python train.py --d_model=192 --d_expert=160 --router_score="sigmoid" --normalize_top_k=true --balance_bias=true --init_std_router=0.0215 --lr_router=0.00186 --vocab_size=16384 --norm="layernorm" --tie_embeddings=false --lr=0.00532 --train_tokens=757700000 --steps=5781
Below are experts of layer 3 (counted from 0) of a mixture-of-experts language model. Rows are named router (the router's row for the expert) and show model dimensions 0-191. Each number is 128 + 32 x the weight over its row's rms, rounded and kept within 0 to 255.
Before each expert's rows: "mostly gets" lists some tokens that are sent to it at least half of the time. This comes from a sample of Wikipedia text that the model never trained on.

# expert 7
mostly gets: " P", " G", " W", " D", " F", " M"
router [ 97 100  75 110 116 144 172  83 125 172 104 106 195 162 173 151 128  90 176  88 132 153 133 116  67 150 118 111 134  97 139 107 167 168 108 154 152 142  77 139 134  85 141 144 128 155 103 128 126 185  87  77 128 144 172 156 100 148 143 133 123 103 145 187 123  60 139 151 118 117 107 192 183 174 172 155 118 115 142 178  77 128 173 188 121 132 113 114 144 138  91 160 107 176 117 191 111 121 121 185 127 114 134 168 100 112  87 116 162 110 190 155  96  95 116 116  78  77 135 144  87 116 184 170 102 135 107 191 113 134  86 116 110 135 169  97 129 150 158 115 125  55  85 139 142 185 155 119 111 138 178 108  60 123 138 176 117  97  88  92 138 130 137 111 110 105 153 140  82  69 127 104 134 137  93 160 121  93  97 108 148 124 119  65 179 153  54 130 135 175  87 116]

# expert 1
mostly gets: " time", " Party", " season", " film", " School", " League"
router [176 114  90 124 121 139 105  57 146 191 154 198 115 152 172 135 117 103 104  85 147 129 104 138 146 166 110  48 172 107 125 126 125  75 115 134 111 132 107  68 161 102 129 133 118 185 126  79 154 139  65  89 116 214 115 143 117 135 108 124 143 185  46 141 153 108 155 122 137 148 126 118 114 174 131 171  88 141 111 166 170 137 124 116 147 101 142 103  87 192  82 123 117 166  72 171 184 136  84 164  93 147  66 109 106 124  55 127 200 130 163 128 109 192 151 169 121  99 160 113 127 102 111 174  61 158 123 141 101  87 142 134 209 119 105 122 115 156 157 166 159 132 150 116  96 163 120  74 111 151 109 140  79 123 131 153 117 147 116 147 134 141 101 155 130 132 129  86  36 115 145 114 115 149 105 166 123 174 155  88 117 132 120 130 146 100  98 109 132 127 134  97]

# expert 12
mostly gets: "===", "/", " \"", "====", " un", " ==="
router [113  93 138 112 121  80 129 105 139 182 134  94 174 152 164  88 115 117 110 137 107 165 116 142 132 193 110 120 187 154 144 139 178 148 142 165 104 143 107 139  83  93 136 149  90 158  99 127 131 187 112 134  84 128 126 135 114  89 138 114 104 137  53 168 138 140 146 118 108  92  53 101 185 148 153 169 150 111 139 146 134 131 162 143 159  70  97  33 111 159 103 207 131 157 142 159 162 110 151 149 144 183  47  93 131 110 102  78 143 133 126 108  69 166 173  90 112 131 105  90 101 148 111 164 106 157 171 139 142  98 150  75 209  93 157 126 124 138 107 107 112 102 113  63 176 147 172  80  96 138 151 118 110 137 149 168 155 150 112 110 109 109 106 198 102 177 111 115  89 129 104 164 135 151 108  94 162  96 152  93 159 173  87 136  73 127 122 148  86 171 173 121]

# expert 14
mostly gets: " |", "\n ", " (born", "er.", "°N", " 0;"
router [124  44 114 124 122 128 141 110 159 175  61 138 135 154 140 134  96 117 146  99  86  43 158 168 106 162  93 137 131 101 173 173 134  89 115 127  58 141  94 110 126 119 125 110 150 130  83  85 141 116 128  43 141 162 149 119 109  64 194 165 103 151 139 160 124 123 141 140 108 147  85 130 140  95 131 139 103 118 149 144 153  98 179 178 145  70 155 122 123 173  66 130 155 147 140 168 163 124 141 144 156 133  88 132 104 129  78  92 114 217 146 107  86 142 116 171 132  66 133 118  98 140 140 185  95 175 129 111 117 161 153 158 146 159 112 134 135 229 147 162 110 106 189 166  81 119  94 154 133 145 157  93 115  87 146 121 133 168 113 118 131 141 118 138 159 112 148  77 123 143 135 109 114  95  75 136  80 220 102 145  99 132 140  96 135 191 172  80 138  98 111 133]

# expert 6
mostly gets: ")", "i,", "s)", "\",", "}", ".)"
router [137 110 117 104 133  84 100 158 160 210  89 139 137 151 153  52 158 122 104 155 125 111 166 154 121 153 143 116 122 114 138 156 137 147 138 120 113 108 114 114 131  69 166 131 105 135 124 113 139 127 105 153 133 162 133 110 128 127 190 163 176 147  92 182  91  76 134 112 144 136  58 138 140 168 107 155 142 102 148 131 110  96 141 161 107 104 101 180  48 170  75 149 124  93  82 145 218 138  97 126 177 174 186 106 120 172  91  55 168 105 145 129 166 140 111 160 122  70 127 126 145 123 108 158 165  63 156 120 128 135 101 114  78 160 144 115 137 149 197 112  68 102 120 146 111  95 134 135 111 150 106 174  60  76 148  73 163 124  92 104 123 160 124 141  94 132  27 103 160 121 120 101 144 128  88 175 110 182 125 118 119 107 127  83 156 162 135  82 109 124 136 192]

# expert 10
mostly gets: " New", " st", "ag", " =", " El", " St"
router [152  79 102  97 125 145 156 112 163 180 137 100 150 156 193 149 150 110  96 107  89 111 108 109 120 157 119 134 159 129 169 115 133 116 138 212 133 195 134  92  93  85 142 139  67 182  93 123  76 138 117 101  52 100 131 147 126 166 166 105  67 134 118 160 111 116  80 138  94 172 132 134 138 181 125 146  73 119 211 152 121 107 146 170 234  70 114 145 102 129 122 163 122 115  68 173 160 135 129 118 153 109 115 123 162 109 140 113 133 173 152  84  80 143 108 135 121  83 109 171 116 119 144 164 121 134  91 135 112 110 134 159  93 111 167  80 141 205 148 107 123 147 134  83 135  97 169 135 147 145 135 119 121  58 133 133 131  94 147 125  83 162 186  87 140 135  89 121 169 108 147  33 138 154 133 141  94 143 131  94 114 129 181 111 140 106  47 140 141 133 160 139]

# expert 13
mostly gets: ").", "s.", "es.", "\".", " used", "er."
router [140 100 104 136 127 128 215  91 140 139 107 158 136 186 134 118 109 130  80 109 116  63 153 151 133 164  71  44 158 133 174 132 146 146 150  93 126 140 133  88 168  80  98 201  77 142 155  69 166 101 115 126 146 155 147 122 102 108 162 150  75  69 123 129 117 120 107  60 110 155  92 167 186 134 154 159 122 128 113  94 146 114 148 177 125 142  95 118  91 145 104 171  84 116 120 169 168 164 141 142 134 127 132 223 170  85 107 147  97 137 171 113 145 153 217 113 123  87 127  82 151 133 185 146 118 112 174 147  90  70  83 102 154 155 160 100 167 163 163 115 135 119 145 124  86 154 132 138 128 109 106  95 135 168 118  85 167 152 114 134 198  98 136 125  88 108  78 107 103 143  98 112  96 100  87 130 120 153  55 131  99 140 132  91 165 169 156 144 110 120 163 114]

# expert 4
mostly gets: " with", "s,", "e,", ",", "a,", "),"
router [179  77  48  90 131  77 140 104 176 174 101 154 154 125 152 107 123  59 131 103 125  31 138 176 160 165 131 112 168 172 154 116 152 102 136  81  91 181 116 134 105 122 156 150 139 168 115 103 143 105 139 133 163 153 150 101 143 121 148 151  74  63 125 137 116 152 103 147 128 169  90 158 148 112 118 159  86 152 158 137  83 103 113 198 159 173  87 145 120 168  99 159 149 132  77 148 171 116 145  93 109 175  86  95 151 109 145  95 139 159 168 128 130 163  96 120 124  38 144 155 141 175  88 124  90 149 150 143 136 141 116 151 124 133 181 122 157 168 149 104  79  93 115  83 165 153 159 101 137 104 128 179 100 144 137 163 125 126 101  81 102  85 129 107 133 115  22 142  49 111 138 139  74 116 131 128 160 159 147 114  82 135 132 131 186 148 123 106 121 168 111 155]

# expert 15
mostly gets: " his", " their", " her", " its", " such", " known"
router [117  95 110 136 169 140 130  64 151 126  91 155 223 152 106 134 124 100 156 151 149 109  84 165 124 181 114 110 103 122 184  62 125 147 146 122  90 127 137 173 123 145 150 126 155 181  79  57 123 128 122 114 103 113 193 118  72 135 102  85 117  96 115 144 104  90 117 132  97 150 150 105 146 147  99 165 107 130 123 166 109 105 111 219 180 180 152 134  94 163 107 176  74 159 141  93 137 103  76 202  86 158 127 185 132  71  83 129 137 111 167 117 165 130 155  86 109 160 111 104 130  91 146 145 120 160 101 113 107 113 174 153 202 141 123 139 170 185 107 119 113  77 114 167  94 173 109 149  70 119 151 102 105 138  80 157 154 133 169 117 169 125  91 110  72 138 105 125 110  83 158 119 152 172 121 158 154 127 133  79  98 129 123  82  81 159 101 116 118 164 137 175]

# expert 2
mostly gets: " ", " 0", " 4", " 1", "5", " 6"
router [129  90  92 108 118 172 108  84 153 178 129 115 148 162  97 143 169  95 127 174 122 148 137 113 132 140 113  76 135 110 207  79 110 157 167  90 125 143  81 125  87  82 171 151 114  98 103  88 159 203 123  90 116 134 121 110 137 131 143 187 138 174 138 181 130 118  72  90 103 145 136 160 167 145 115 109 154 114 146 100 108 131 130 181 141  83 122 135 114 137 106 167  67 162 114 210 119 125 117 118 155 110  96 217 104 147  72 139 198 131 104 139 133 166 115 144 136  64  94 129  97 103 111 207 119 122 136 140 117 103  94 102 141  74 184 156 137 125 164  87 137 157 138 112  43  99 188 123  83 154 111 130  68 101 141 128 137 168 153 109 161 158 107 169 144 117 112  79 121 113  98 166 169 118 146 162  95 116 151  97 127 106 130 110 186 119  92 126  94  79 133 195]

# expert 8
mostly gets: " American", " U.S.", " US", " British", " States", " English"
router [131 123 102  96 160 132  81 146 160 197 132 149 144 147  79 121 178 132 154  76 145  86 122 164 108 175  94 106 168 160  95  88  75 104 161 150 155  79  59 139  99 122 159 150 150 139  74 121 172 148 141  80  99 127 191  97 137 120 225 173  73 175 141 111 144 171 115 118  70 124 108 114 145 124 116 110 100 122 163 147  97 135 106 160 185 121 174 123  94 169 117 163  99 136 128 153 118  96  55 160  86 149 119 192 107 162 126 133 173 131 157 128  92  98 154 103  90 101 167 107 146 153 142 206  86 137 129 198 126 156 166 165 139 132  99 126 111 134 129  97  92 140 167 126 110 138  94 121  76 149 168 163 107  88 118 176  76 108  78 164 163 107 106 153  94 150 105 130  68  81 115 111 140 107 114 124 148 154  69 117 114 130 183  99 153 128 128  76 137 118 136  93]

# expert 5
mostly gets: "|", " under", "′", "In", "On", " U"
router [149  89  76  82 117 151 115 146 136 136  67 154 191 184 146 148 159  80  96 144 158 123 174 148 134  92 128 132 158 117 129 133 147 135 136 137 104 110  84 136  91 119 163 148  82 174  66 104  70 139 139 152 128 143 188  80  63  86 140 135 146 134  72 168  88  88 106 127  95 184 107 134 127 125 153 126 147 123 124 111 154 101 125 129 178 171 133 106 132 155 169 166  91 131 138 145 121 126 167 236 122 105 101 112 139 102 150 153 187 139 132 106 145 172 133  87 145  72  83 153  49 103 146 136 153 155 135 162  80 187  70 133 105 182 167  88 121 134 151 163 118 116 164 118 136 159 125 128 100 117 135 115 121 104  77 174 126 172  70 101 163 121 143 132 105 114 105 134 109  71 127 127 155 107 100 133 142 163 159  67 156 146 183  22 169 150  99 109 108 122 128 154]

# expert 11
mostly gets: " October", " May", " August", " June", " September", " John"
router [151 163 122 115 102  88 125  92 164 185 144  97 180 158 226 138 164 105 136 153 137 109 106 136 115 150 104 124 164 149 163 129 117 101 182 160 119 115 141 143 139 148 171  75 135 140 116 104 139  97 104 112 144 173 120 121 128  74 170 187  91 105 142 126 145 112  97  69 101 180 133 131 167 112 111 156 103 130 134 137 112  89 177 147 183 155 117  95  86 114 106 150 103 170  38 154 104 142  76 117 115 119 165 183  89 129 118  81 115 155 134 126 153  93 101  82 135 163 139 114 133 149  97 173 149 129 137 103 158 112 182 106 129  84 145 100 134 194 172  94 134 124  92 125  23 107 110 155 145 167  65 152  53 132 101 133 119 192 113  92 131 178 143 120 127 130  43 120 108  98 129 105 108 157 139 147 180 181 131 110 109 101 112 117 128 148 116  67 186  91 112 163]

# expert 9
mostly gets: " he", " who", " not", " they", " can", " He"
router [106 117 113  81 144 147 118 122 113 182 118  95 145 163 115 131  43 135  85 101 133  87 179  93 162 114  98 139 131 174 122 104 132 155 140  92  94 147 140 141 113 115  84 126 163 158 107 123 130  98 154  99 106 181 134 120 114  82 132 186 104 110  77 177 120 131  91 109 160 197 107 136 137 147 165 221  99 110  91 145  99  87 146 181 188 149 126 208 106 128  64 169  93 125  79 133 142 120 138 148 102 122 130 118  78 161 122 109 138 176 132  75 107 123 119 114 120 171 102 126 142 115 119 119  72 159 167 205 146 104 108 122 161  71 178 115 122 159 187  80 119 166 100  93 100 149 160 157  61  95 146 161 116 136 132  90 183 109  61  79  79 116 116 132 128 194 130 150 131  96  87 147 145 154 144  78 122 132 163 115 139 161 170 130 134 164 140 145 145 113 161 189]

# expert 0
mostly gets: "ations", " name", " government", "ation", " city", " game"
router [154  94 148 133 147 100  78  31 124 166 154 158 153 169 159  83 117 118 132  78 163 147 130 191 146 138 116 111 132 132 126 155  97  85 101 127 106 138  89 125 150 109 179 110 135 159 101  24 154 127 128 155 142 188 155 132  94 138 197  63 136 124 124 142 106 150 156  90 135 130 100 111 176 147 150 143 112  93  80 171 159 114 103 174 154 145 166 175  58 128  94 117 145 207  50 139 141 143 102 124 127 138 121 123 119 142  46 107 165 158 142 144 160 151 159 131  90 125 163 106 115 110  76 134  83 120 118 112 140  87 105 111 181 165 132 122 157 166 181 132 105 118 129 126 115 125 124  88 145  60 112 150 102 131 106 154 113 193 122  91 107 158 118 169  95 113  45 108  88 144 123  92  82 167 103 213 145 153 122 126 110 153 128 100 120 143 117 113 183 138 135 140]